Experts of a small language model: a sigmoid router, a variant of Muon for the experts.
Below are experts of layer 2 (counted from 0) of a mixture-of-experts language model. Rows are named router (the router's row for the expert), up (a neuron's input weights, with its number) and show model dimensions 0-223. Each number is 500 + 25 x the weight over its row's rms, rounded and kept within 0 to 999. Numbers have three digits each.
After each expert's rows: "comes after" lists some tokens at least twice as common just before its tokens as in all text; "gets" lists some tokens that make up at least twice as much of what it gets as of all text. This comes from a sample of Wikipedia text that the model never trained on. Tokens count by the router's weight.

# expert 61
router:485463481540492528499478524512481437497482494510493444533440536528545501483524476486491492481484576490534478483524474531499495475520476513530481486524481493542480529485549499520512460511515500441511531483480507491507469459545509529490525508481483506504503526508475479512542488470512513532488496512470511522487532496486519533516500504473501496536485491464522491522513515498511450520501538498522511510494486439476443518533502540517471498495497471467524478538515525498476514511486470510483488481531493532480496510492503473510546491519506529502454510515466525502467470479515514504556451494499497474497518529515519479513478445547534491538511532545498517490508542507535530485492
up0:517476488529496530487500503492519478479492496546554480506486532525524503455488458523463498469492533518522518472472471484491466468452482507517526505499510516506463548513568526484500471475525495480536489493469505511517525431516512488536522482471497498478495495547502482482540526468497473499509535504474520536537533511513527489514513506512431504511495488515451528515505462519520467486425537490526502496507454461534516493498492486481507537521516506528497496532458512473512501506529511502480457518507453501482496515476505488483527502476530469501479469475499514523532491488444485502505519508470519508494531513486475504494514517516523471465527521535537476482456512489556473503551
comes after: "of ", ", ", "in ", "- ", ". ", ": "
gets: "the ", "H", "L", "T", "R", "C"

# expert 78
router:518492488476493536486533506520477431501497506515510491473460491491489564499513514528517480495506534524531473489468455526480464516525497514498506482496535508472473529507517518513514475450489486467515484495456493488476475498497492488473536484472543508495485521494460456530506535447501491479487519515508496510510529517473464538512517510487465510506500491452511462500449527526498442519493530548561519541513456454476466530514489471446483521463464469500520524496522557457486452489475474517515484482480493517506471516510500522508510521515480513494506541509496525560501481487503521529521478494537500459499523529539514498518520518508523499517497516500524549467516537478485487481505
up0:493472511512510522530549495472485473490492486571494486514522525456521509531494524482538496478516528507565527486474533501538481527505473547529503500501517501507494511487493542517493535515484486516506515486503484501501503459502517512499477502501479520457541498485506480543459545464472473482502508510467521485498520517507499465554475494521492512473500491501519490497451554514521501529500530457502483459511501525509452523464535506462468541498492445521550546488479500469488523484447458480525509458525502510500510546479488502500475474528539466486473501489483511510516485464492475502497447486505485506478439506521489465525548494464469490507530485533497522489486526552517479489514
comes after: "|", ".", "\n\n", ")", "\n", "=="
gets: "\n", "\n\n", ". ", "==", "The ", "==="

# expert 4
router:484493490496487513489497529522477486513522498471494490502470501535519512480522490492527447520524527517489487470530489525475489480493483476472519487512526501478495533504512514525515471449511480492523474538500509498476510501485461502508515499459555528539479515498492494533513482423541500491489545482508463498504493520514470503546478447470457473557488497483481483470482512509512473487517473515538539518478476488480501524483520493476498519460480508463499480471488539496524486513515467466511471508473508515508456539545486476532508473528463547490521521550489522532518487443520504509489549525521541455488537538478461502528522508527543541477480490544545483514535515506517513489466
up0:533476518454500547506490506514498482500527529491471520467505512518522540477527491474552479492548530512537459475493529509457514498476509515497514503485520525504513471441499532498498519480489497493531503500466536470528513452528523475550539500511510535485506576509451502490426516496490460514509494510534506490470485460522509471498538501495472513532484492507526537471478450473504498537524489526494479480520489502456442489488501521478466517520486494505493538499520474500504489502495504491472486503492523519480533518522488517497538490508535506463530486489517473513496526482486510461522512502455530495488514517454482516523497468493546474524499474475488491537430544481454525511481
comes after: "\n\n", "==", "\n", "===", "- ", "|"
gets: "\n", "| ", "==", "|", ":", "\n\n"

# expert 63
router:472477519534461502525498512487479458518481513503524495509473510516502521520512435515514478524468519496493478516541526518477449482495480496471513487489567515510447517476530494495486468429555467473518505461455527525534504480495506496511469509494523536505497506521491493506513509452530462511493503503484466504461503528562490512484503478467496497528481467470516497497503523506499483554512477495521515520543505456482484545497487515442501505478454448503548490496506538457517473530527516488518524540496500512482480496524503496482478479516481525458517554522524526555517531453488466499538463471523497493494473522491493485530525527490481490516493498519527507465478492528503510495486
up0:524473500509487452511482533463457496509493513521533457515493529523432520464519488496538507492468500492490548472459492564502510536491486524481502493480529493487467512530491495538540512494481520482495495504461482475544539506467495486506457495506525501488508485514526467512483548437538467482515485505498464547509476463549552500491502471524503441519551492484462463499498532511498481490530488491551509517534493513475468522501478532470470500484459499513505480516491536499531499475515516514511491498486508506478475527522517497480527513454456478506479486482509488494497532455496449536561495521501541509503504484482530475544508497512501506524510523524516479525473510510542498481485
comes after: "\n", "|", ")", "201", "200", "- "
gets: "\n", "- ", "| ", "\n\n", "3", "1"

# expert 47
router:494447495509490515520482503485503444525496512494501522536484542545504513536511475500521482522464546512503499478490475513493457470499472520500503489493569485486478508460534502542528508461531464504556531440440504498521487485505507491476473536509511541496498509468431504571490530463498484487509526495485509507505529513535522521558469456458521469489492499456527465508512528525470506561523509494502500515515508488493468550478532532453488510501496510494527480473492496496542494490521505467533518490499525515498506534551500492469488521514487478473488537479525483503493500487522516480508467474482523532470489521516503499529511487494511538539524532518510526482476520502495479499478
up0:490495519538459477523515473536523535498524475511502519498446482517515501480510499507510501495509500530460467478515484493455466454503467526514501532508455512478444496505515490487462504530478500481506492507513522513469520515474529492498518484517467542511518480490530536475469450470477492514517526492477554451468520473459470539480512466531450520529510526539479520506461523511512522526518518517533545535492505494511479446508508452482493522495467498461489499495466483528514504480466526499480485456547525537489539480510497497489504528484497491502508477518496523502524501462546496535498562512550541526508485491536503527495486475498511460464457485516481521495498540469476524530509
comes after: "\n", " ", "- ", "\n\n", "=", "4 "
gets: "| ", "- ", ": ", "\n", "\n\n", "=="

# expert 6
router:509489485530480540487481484513462462517499522505518441499511513476555523485490465531466477505516521485503479498494475502484488493526511530508457493550521505519508530499541487523503501479534510460518515480456533512508482513504507496539464463489515515487528499509515469531505501484527529550506500469446500473460535493505455518520512472463521485484483499491483518493524513477520455500504489538551495528476474450493456525521496531488454541450452480447473501487511517528510475513473462482469467453506516543485496496518485509504502504481506484496491516515459525518452489488506506472532477486506497471541504548513485470501501488544562503544485524528507547522483544482488507526499
up0:492486520485502500505504542538451496550533495504528489485522491509491507519477508497485509513502505488503517506529549505488567494507497498515498497486543456495552434485463477527520465479487520469527474515451518544478512500546499516477505520519491523526492486487484455496517477495482513468554530486504488515459487476477489512476527468499488505462431501548524484471492512460526464531541497510545570505441482471499522504473527552490474546489491482512534504522469552478482488455496512470471498467458480530523539506504503493525518463504541518487480513509525481497485535483479502479516484521503504460488487512495509518518494472494539493469468488474501527503521488524489491513508
comes after: "| ", ", ", "- ", ". ", ": ", "of "
gets: "S", "M", "B", "D", "G", "T"

# expert 7
router:482484460482526501521483514495503480527468486482489490525490496537519471471544495488473497542511502491495487479511488506473489512510445478479498486508534492496505499516529507533520502473507479520529489497464520514492487526496475528539493530495551499526486550490476463556496514493509495461477534466502494539537486488529484512517512475493469457484535471443527487494474495515476446508476492539514538525497485451415457496534499514447484489510485450484527493470447559528491505474501512503534495454472511532463499540503493499493517478501512512459476518522492481502491458444490531472512500521527508502498520543498473505516528505521538507534497534546499520474525494488491482475463
up0:494513490464491520516486512463467480542477520464492490518485516453505490488472481526495481554467497495496512522474474535476529462519507485507497481481479478491475496506479504483492508490502456497518478488505520539487549515515535514461538526493497549482511491512487499508522536537524499480495493498493470513482505530490528552495486484459560479501525484475488480534509522469503529490530496493526494487503450483487421484549473489523467472485487535498461524494514519543507468516559442515532515470497507517470469494509540518475503513463516483460481499529526528485512507512534490488496520523476525528500439570520498508547500523441499492484529519518531450495490517473484515499494
comes after: "\n", "\n\n", "==", "===", "part ", "one "
gets: "of ", "- ", "\n\n", "for ", "= ", "=="

# expert 48
router:468504497515527473510514485506508502535471518535463471507466545522486503517483479499453546500489498464506471499533472473503482474524508519482474500537487489487446490486549481468509483494499474528467520448478490505501458464515451468514514510515483532505499546467467472506521496459518534562466507512496503488468474515483470472482505478507496510482480491505513512500461492498509471522528505506561514492474466488485483535524529518455479494456507487472477468481507495513528502522487496489518476506551516543497462521538558520536480539518504509522507561505455492521498467466515493507541495507506495477492493516496462509544500498561499538528479519529512517518553514507489493553481
up0:500546519543488477506539444479532554452506516514488505513481484496514445548506426546523536513507566487515522512497473563518466490512499471507512560507516485474503498467502503473469475495498528487521496505523481483508494463489463480459502498526526494562523527490529470491485517495494518509503490471464455489530505495524456496486490503493536481477514506472543506513495492512461450461538485523493488465519491504513504544497500504496483504499497457469491490460473504476472498501500516531493506496474511469519441517529484519467495481524495482484497518494511481514521531476469495516501508516486511527478519493494533500466483527522505531508456536470489515495564489528546503536473
comes after: "| ", " ", "0 ", "1", "% ", "to "
gets: "|", "| ", "0 ", "–", "; ", " "

# expert 31
router:470499496522467538504552488517520465527493533499468486480429515542517467502504499493459503532483522515528434495508463507480462484504491494554491493509498476474476527482550491498528521522494477485502541481496547532486487481495519483473509481511467535511503500484430457513537534477462521512459545502483490494474493488514509508503484459492480505500471510474528477496483485512495486536496502515515522509494491463525513520512513474463495488508477454507472512463527503466498500515552537515547483474541530523507457485544515523495466530518488518504529551487465505518492465470494511509522512490492518486495518527561488486505470535524517494516515522528485545492504555456509461526492
up0:481491520550492474520500468474442486501539525503474469489477512502541506471505506503511494544493506485505476492464478460505493497472471526547468490486527465498526550513518507479499544514495527475489512486532500502502464496490518475497483512449496488513530497498488488533521512536503470526470503508517491533479518471444509465505528483501528502512512506466505504457465525501513514553494503468538513498491554491512495503484491450457577536516504468528484466480520507502473533476495510483523488507509516542500493494482514455459460562531532505507496579472425504521499535505525507509526521507514483450503511458507491484469463508494496463513515524514513490524492502476527469487503
comes after: " ", "0 ", "1 ", "\n", ") ", "2 "
gets: "| ", "; ", "\n\n", "0 ", " ", "|"

# expert 5
router:511483481507529516505503525517486511509469548503505456501472530499526501497484468521470476468476519463488500537537456494450500472497491523487495518466516526495478539511531526525532465465489448490532485483491507491535498452531526495509515568516486510510504497520481499571529478450508495516464503492468441511481483505492477506514495475462465460492546518499498467515507548479460461534468487499545488524507543474481504532519505486495476482480454449445520454521492469500514543515508510497511508476504525514493479528461517544521500530516514489497484555542501504482500504515490519517541504542514506457534500517505494509486490493499532516545514493514504525478500533508541498487492
up0:485532561510481477464442527497514472496484513515476514500490496536506495544478506475470455525472544508497465522502536493465503496467519515484527563503465536493533477471467482510476477476468525495472507504498489505524504527495484487495448495492498478505522507502518506454477508510500555506509470510517509501493512513528500501486493461550505510540523518496444510502521512520469511471476484501512534528483498485512517550457473505497551488499451467515492485459510477489488513499485509526489506492489456503465470467498513577503451469507521517556510495507506512547491489517512512499522521529559536486481527463460512469480514471516545460517518481460522527482516461536520496496501
comes after: "201", "| ", "200", "(", "202", ","
gets: "0", "1", "2", "3", "4", "6"

# expert 3
router:468478478489457473506497531498465518519466478499515469513493500499492543530533464487512501470514513454492494468513488497495454461507492531564542503494499468501493497460528507484491505489491463505522517471477502522506491503472466516516537493470515493525514487488441494531517485456514524525487560511482507497517502474522505504486466445483486456526520489500513520537498489529463477481522479513506535492505482483481445519526500501474472522469508464467509500473521522485538482469533494483536492512493478504505441495504559511501478500493524550455518525507442514558522497468505468491559476469505550514474512548514525486503540466530535504471502491507501521496542528511499471494521
up0:504491507478488519512483460485468535483448512514508512536505490476488505538484458535471501484504507505502497465505468504512497510519497532518472517500471487530549517508517498497505488492523500529453503518512475518549496518504462519488467498526468463510506497501501512485519502449482465514454493471478535505550490530482488499508455505482502543490471449534514447499501494510515489525523504516497530524485486485496500533480541534460470534521495473582462504484448480503514472503502548457531451484479487467466504486504521505471468542520545521482489539472481532511501486426510537493484520496530515544516486511514524481497463491495528509513510537539508504521541492529483525469540
comes after: "| ", "was ", " ", "|", "1", "0 "
gets: " ", "–", "-", "/", "/ ", "|"

# expert 23
router:475490447474489528505511519545520473516479529492493476501466561499504555525537507501482494474511483473521519497495497522494486481514516514499512526467507502471473496513495462569517518502527460459517498521479510493532468470513534536479488512492467533499473520458479482545554493400529486537486525490500481476494491499509483529486520474475471449471491511491486478505498519502494510540444508501543515521490504464496481523512475508501510502476456475457494450495468501512497490494532511509482480512522523507521510503449503501527516505497529494502509525516478516481519476505527514511543473538501512492504538528498479507543551478494564508512506528550484543516551515484525482506500
up0:483502512473518506485511474473500538541515490493522530497504495484467537479523494495563529479503507477481494551507509514513513479502465553539515527463515540490540528469526515502486526512542526474486482496488505511481489509509462525514450524547478494498523474528499473533473518503481498458483493492478524539470508478523524518535502509460513482492513529534486510465518519483485526477479503513503514467510467497468520494499484483440489456468554500498494474494498487502458462458465502514501544535477505469469452474498497464517455469481502524467480518544477484503471530463505499517507480482494533460504458512515489516556551503492477503511496529542498513488508494563504476463551
comes after: "(", "| ", ", ", "in ", "–", "It "
gets: "was ", "is ", "201", "200", "199", "202"